Below are experts of layer 3 (counted from 0) of a mixture-of-experts language model. Rows are named router (the router's row for the expert), gate (a neuron's input weights, with its number), up (a neuron's input weights, with its number) and show model dimensions 192-255. Each number is 128 + 24 x the weight over its row's rms, rounded and kept within 0 to 255. Numbers have three digits each.
After each expert's rows: "mostly gets" lists some tokens that are sent to it at least half of the time; "comes after" lists some tokens at least twice as common just before its tokens as in all text. This comes from a sample of Wikipedia text that the model never trained on. Tokens count by the router's weight.

# expert 1
router:137071145088112122199106161099088152147138091139093113104158135117099157096133081114138117108149074094138101139104162087117089176127111131101116162118093145119139122117133167117131174157146165
gate4:101153151091104104136138129059101129111128130108111137092146185115127092117110104135147132114092125163149119138137145111166061174099132125098163145117134138099117165162132122171144110118137148
up4:143087148161165138178127071101107072108108100135165135166109118107152107166137108162160167123134099163107162158117124090156144121118152160123119107123113136111134109137140133127109161100100090
gate5:117124116111098149131093170122162148118110136099105128114102130165148108123117111073139093152119097096148126095113125114121128096133086111150100147107139110119138108134172161107141104146158090
up5:136125129157159145125143123131132115098151106129120114115153109119185173103095093126177120168153125125158120137136134092195103136079156146114090140136130096104131117133133119130159111160135139
gate6:098113155191167101146142122156129177099090146105131082120149130139122150096118111123114097122154082119138100112119124121093161145102118118121134134142114185128104170112129127119177118157102124
up6:141162116155120100160129091147141156135130146115129114122170134141113144140123189094147129082152125150094157174118161174163169107072120115094166139124149155114108145105149134119123123135146169
gate7:132117134128099112168137135143077129164152144118100137128119149125112099160111147146164140089128149154078125127136143097126130098122158133121135145155171112126125110132135132083123093132128113
up7:117117136156114108109192090110141132153127134149136098072110150124125078153093176149116126123097095193146123129117123153155102146161140124146131161151115143127122146154091102122093105054133137
gate8:156159134148091146110113145100103117110124135138072126119140094122144119081140137140155123126108096134052123117107156110150125149102114159119123148113095102116120161130162153102106125136141087
up8:110137159098152077117195119093147122077106115137134166167127117082117135157159102118161157134143076079140156147137145107118137143113107151097115162104158100124094105093128156117152131132170082
mostly gets: "9", "8", "7", "6", " July", "4"
comes after: " ", "201", "200", "202", "199", "–"

# expert 59
router:129138127070141126122148088136131137161150174140146117069151130154165114138126131129099140149104111125105162096155139144110147132132139130182128144152153111149134129168082119058108140153127167
gate0:161120172140118126140120193151134095167107165140124129117106115086162121113134077094109127149132093102137094118102142151144151151131082094116159175101130148174100154164153145094124106169122102
up0:127148121106131117140146089123121099117109098083096143106085122151131156129091165129145117118103140153153118142091134107160094076098135160131134119136157144121106119149165117132134071165146136
gate1:151118147132123108131116137112111165096112141117170119088133134103114123182143081140096156147112100124147103141142109132129138166141134118121111120108100101154151092123150108114109138103119152
up1:111106090137126127153125082161146137147138135119095114077135106131085134158141125142124116173173107091136115099116146135148148154111108078098119096139153143094163100143129096109132151151190131
gate2:118147152105122137167140120129169149167112122145124105123150132109144122094118104137072096184162119094119101096185134171159134133159087164131121159132111133100103146151089161124111104134106097
up2:147152160151102136110106143168130142167105119139170172173084148095151102154152166117127120141092129173113144166164146164117118139088132134116129128124144110119179140153100151145137120142120118
gate3:113169111114123128083148151141129185123127139124178163086142075137119157126178163127103130143157116117168138131144102143138119104152128123139133110143132165124096140098117126166115148151101167
up3:121147138131127148085162072122116126135082123134114133127172144153103099125135113162094139151132094143119116120145151146132111114124131109097150129140142091133099133151172169089099158140096103
gate4:101145125129149157152105164144127109162145165098173132088119131130118144129108126135124106144104157135161146125150116068150123115170113111119146111105141128082089126108163162161163172169112132
up4:148131184122107055137102139162101158149138110113099108105121180103136104106119073127118105086135128144082116112161139083159142180095129172129138153128130154134130103157150120120162138149118113
mostly gets: " his", " their", " this", " its", " two", " all"
comes after: ".", " of", ".\n\n", " in", " with", " on"

# expert 24
router:171061126102124123120139119154102117169102119112147115154076119116166067166148095162160123088110158158119104136151120160108118156153163153167134167127141120116128153169084112118123156129092150
gate4:135124090155130142126129125147131129133171135120095161170130182124139115080141141091105119149123144123142110151150095153130146134092166138100112126186173115109126139155125068121123131132169075
up4:104138158127115126119103154065122143125116135152131137134172131137109122116143126114140113056134129144136140096139126142205161140132163161184152151128105090097108133132157089136141098112102135
gate5:116159105143084123139132099136111115158152125148140117123100140147130149134129066124133175111138127133162190142137113116144136153098190114136153156128128151174129076123110098159131124087112127
up5:090142106093127110124124163141149126131114085150136088114121131144166135194160140158146150123126141118131125105126123139136117127198122120165156140162150165094130151154132148109110100115115138
gate6:152099130131179170136123104116098150140126107111094115121133176128121158132142094099138071114144115074096118125118096125149127139108106130125120149135130160135113121126148143135150136130098150
up6:114122107122150122162152149142080116147091132107140090122123153126122160091116054189078109159164130151121139150105131119089148122141134120166115139102167085152142121101117161149138113109112134
gate7:161108137154112119156153150117129134135170163126102145172142102106147128124147124132155129088127155098130126111067176134138123126122121155097109115141105125122145137123153116124148118159135136
up7:095107109144121077086135096142147144145133131149127089138136115101129106126129122097104104149115106107109123101155140106143105149169149085126072136164133108161126115132111087159100159128117135
gate8:089124144163114115109114188138118176179140160117104133096127113103099153147152147107139155113111166125122109141135138093147160133091135172116131155149098109077109120153145175128117147139167120
up8:115177148134162129075152154105114132163094138162099133120171131144139151093113136124124149175105062139115138126091096096079121126141124084106120111089111141161095108104114152104124137083117146
mostly gets: " three", "200", " four", " five", "100", " six"
comes after: " ", "–", ".", " (", " +", " $"

# expert 48
router:127124112103099137068148136126139116149101153131114111099138148183183154174108083115146123174111096144128105135118155105130095132142158106151110158106140148167107105177109143136141083135140152
gate4:124150146195129134131135125111109130174162143125149118140131160136158143149132128111146135106129150150115166133145166125128126135122116105144136127102112133142150122141145109136123083117139105
up4:088187124095161138140101141181101139174134146080105158153108157166121106130111138079125094113104135161123144103141178132081111141172122138149108083161126099139143148123147101136147087096094134
gate5:129134104135129122167112085153111103105133129144120069177127176137188125145164102119109118130078090063136142158129139120101084142100146112145068118098126132113147075142098126109153100161137138
up5:168141125165119164111109108181157112106124097120140166120146162115095149128110121110104138180125133100111127129118111148160101127078146116133119171128133104158145105130143116132152120158099095
gate6:139153155170121147146160140079124115136163147118119142114113145143120160126167112084130082138139147141126082143142141155141109089164158134108101141130160140100157152145126097098091143140111139
up6:108092162128162149134118178122178154115123098158097123108175122100134101093115106123128115134123118135164174107118151127120123122153115160139146119107148100149141141148125127062142112119110086
gate7:120147103138147143133124110140158138101121149170096152104132100143129139150134135108123141168135101141087123136123139115120110143053130160161139110138121093123126137159105105156109102118144135
up7:110133101121113175096153158120139117125140099143125143113141118151128132137179141135105096138141115093142105107136095137075073133093121136150113166126116149098125150110097073151132128132141161
gate8:125110106144159124113172097130103106140112149117114184116157122102121153123131134072159148122140121156130121093102133135165112112158122137122153082118135149125146118138130119146131137149131091
up8:155154189124110140124115130124123107147152135158098097119116149112135078135133164152145153140115137113118135133167112130103157141139101145115147145127133091111134068169142175119143115136156143
mostly gets: "201", "200", "202", "197", "199", "195"
comes after: " ", " (", "\n", "–", "-", "′"

# expert 9
router:144106135126099118099123160101143145125101160132149112162107134165157144115107151109122117178156094141135091124156108106174136130133130077102130077100140143075128129102125136125109117115123099
gate0:079138133154135096088098119154105085123160142112144128107111062103156156118131151108126170148085112127162140135130139165136123146124151159129116088107098145081131102139146088145134148116135130
up0:118134131098130141123080088107140178171120129075161107141108134073149110112121151086165132121130112121149144120158174143098124120123135135178114093141144166136115119162174148108148106114120136
gate1:164139123106115115171128100173071130148136153111183106121116087131084083080091136108147087162095114142113135112137145178146085151125118120079132144122154132143119124105127136121106112150102140
up1:137094145126142130161112124123131156132160120151155123120103108131172132113123134138154132130158121144113110101142127125173104087168137102100156082145133105156088129126125173112105115099141124
gate2:151110089094120098113146181149128194139102160118156120121146115151073162105130114124162128119142111097143125102104128093093120172174110092134142116121159141091152148129157148115113081095135130
up2:141148139106091163103119119110119136146085113110160099130151080141117125160122082116132116117124108100115123115108129151096067153155176106133110148110137140118110103148157127114148101138121151
gate3:084170142079144202101122164149117128116112128094131168073130183083136134136145131149119117120176101131123133137160128103116086114141112123142117133133123124173144106127083119125127123115134104
up3:106106151092126162106101133123102110070130150167086128117140130100135105183118089107121097126129092141126142109130170096097066136137149114123124140116138088149111148083147086131154163138112170
gate4:135113131138126104107131141093087100100132190113121187162131151148165125150120135148099116090141137122157089112091121148139184138079140121110113168143130116156116121160108136103142117097134058
up4:103121107180113091177127163092112133146117103111138170118122134142152156141123124122122143124090144132107086113147147126115180157131133171152129150145175149129089123145109154160153145118159110
mostly gets: "|", ")\n", ";\n", "\n", "\"\n", " Preceded"
comes after: "\n", " |\n", ")\n", ")", ".\n", "0"

# expert 4
router:131102138117121127156173109185157143160127135128141143160149126104107078105135079095125127167101099110137139124140169143143158119162098096126172130122151126171092106141093131106155125152115154
gate0:148100157147132125135116154126084121138112136080137142171162134124121133093127108163133106100141093129115099107121162098107143158084148130081117176118146113113122114108115127149117135153118140
up0:144120156084145085129130165137070101138130111133112154149129122112115120120154154165090103157145141168113119137087119076114149162110111101106102137116117118099134131163161180112106122090134125
gate1:136085151119144133154128135158137149084138148136179166099139174114142155119132099149099171117140085131142130165139144197121109149113103101145174072115130145127134139150138120166097132092149165
up1:150136139119163129115108134123115089113122162106091155131139109126149080108122104118100132133120155137116147116114172105106155111114145110176149094125114101085164119103126099128139144112132112
gate2:089117107168129130140159158159096124127144152119133128114120110154135141150134103132086129105144163075120129103129144146132114159141133152167124142110098117127124058144113083126098124150146153
up2:152148118129155157046095112135100128131178172121149131127119148160075141136120135125128127153148142125159110146128153164145138162117145149132107145109141061139108077131127100107128109110158137
gate3:183148104124139101123161144160120123135126094090137103160143130140124150108112120120148133126112079141188165123121131124141120143137093116094142122118108136136134142144169156166125111120136117
up3:166119112126158088140164150115150097133149098048166113147134140159143117102108095128087142061168154117129121140104154155115159123095146172141133161137131145124123128131124099134117148137131143
gate4:124144141149133145137099173101123168124122116116130154107083089136097194114101108112113184089114126137133129107130120166147118108124128097096108140118136138108111165124126099132147145163111100
up4:109137123152160095135103132147120163097165114126161102114086101158075144163134180114171150128119167173068150123115100144129115145115127122117133138146095102115159132139166109109087099115134063
mostly gets: " which", " that", " who", " he", " but", " they"
comes after: ",", ".", " that", " and", " but", " which"

# expert 22
router:118085130097138100165121123101093129084114148125150121142161174087095130124133106134165134162102142139148128145124111090125110158165100158138114089178119168119129101161163112134127068125106166
gate0:153144098116148075128145159184157129110151127117122140133093172131128115127146102119139102108128156096099172138136121114101100110110174133086146119108135116143126118148159134103081118075103113
up0:099127118118152115112103132127156169140148138164111116080104111158087141150153119147123140118088101105127082096135125112122149121178154142165091170108155102128131167167157146148109119147123157
gate1:103136143139156157133142128087131125139146142147127145147114158145121139148125135120125132142126152153145160138081158144111148118128111094141127105133168161185111133110160158089108134092137164
up1:158106119131127135090147137124158138110098144095095143102120141100128183102102147104151096102158139132106121153141134174139154110121143130104125090127099134115108129125117123101150164122095142
gate2:100113158170137149096123112138146147105148177133143121117096158159161082100121126130156133154096135099104141153155081182141146125166076130114136099107138123156110163129101107133154150120136138
up2:136069101125134122135094145143135131118183120107168103112138156123126151124157111147091138143112157122130172138095123150109118116096124135109115170096143126103111108150139126109135131118091113
gate3:170085145142119151104140137097114128143152145108145146117113148121161084143151182098132136118105123173078133127138134143130103159180120095165145113171124084153115150123094105139143135108112176
up3:172109126131074112137132123128120111113136180082113104161088053119153080151116076111125151144148137131138129125120115126114072148163125165138159108129123130141139184145074126150139129149096121
gate4:154101119144158149184115158110113135152118128132098138134156121167119149170107150155183139101093180119089147127094144082077156148132089091157111090146132147146145123141123116122105143093132152
up4:173121123133137160126121111148112122117125117113151126122177161104143106136133122134104122125080125199113149113123106108096154126134102090118117109146092125169118062093080091147077121098126150
mostly gets: "″W", "°N", "37", "″E", "41", "44"
comes after: " ", ":", ".", "°", " (", "′"

# expert 37
router:127144143187122137120095180094133129136173124140123104181131140138091142086113140127132124130134139139149114126086140121148159128149135116143142163149132117088107115164139173106099128107171137
gate0:084134154149127135136128137099125128138120124117161128136135125130127144093113115124109143121154163187159126107116167129146122148127133065149143093122125169103119128164131183177153122168138134
up0:153130144130118103124123127151106140108113130156143111107104110104172072120151153080114170162139143121127129166122095129126154156096115146106214163128120123072152142135177124132134144170097143
gate1:081117116099149155119072126127110129138130129100148115126109138158095158140106131141124105130128153101149109109159074122126081151153124149144111129153080141154153083111094125125119125154131149
up1:127155105095140122078165120153132150141136164122160093112112126168102129109131161162167115144136145081136086130118140144178089081169143143129139112078145146098135085107118162078139115125152123
gate2:112102128139137088143130133145134102129089135120127157126106092113149159129160141098106095123138138142116153123131121112143142123160085177125146120123144108122087132149124129116081156142145105
up2:152100134116125105074126150122134094153117144129126141101152139117090126108131140117144110135110119124114146070169144088149164124165107183112121161100166148156136136110129105101134181143092120
gate3:098124119172146148138090149140099097090123095162147125078113124137173143134162128132142125095155144160076163158138135124136145138162147084132135127093129141130130140096082163134125120186169089
up3:151099108138126183119106096116130119136110141093105146141151096126156161137117148109129122168147126082148123135100115147118110118115124095144167137114132097173093157135150133141138173127146127
gate4:128100166119124142146128117077135133145121105119124162109090081094107150128142114126168138141141150115111135135145100149127097133157155133142160159106125139121080122148149139134115125126133102
up4:136138087110156202152135103121187125155091128114167135179125105113124127131122123153147131135146135159151148107133167175112093149167099104129139090146111146149096156130141142120112138134129074
mostly gets: " is", " was", " be", " had", " =\n\n", " has"
comes after: " was", " is", " as", " It", " it", " he"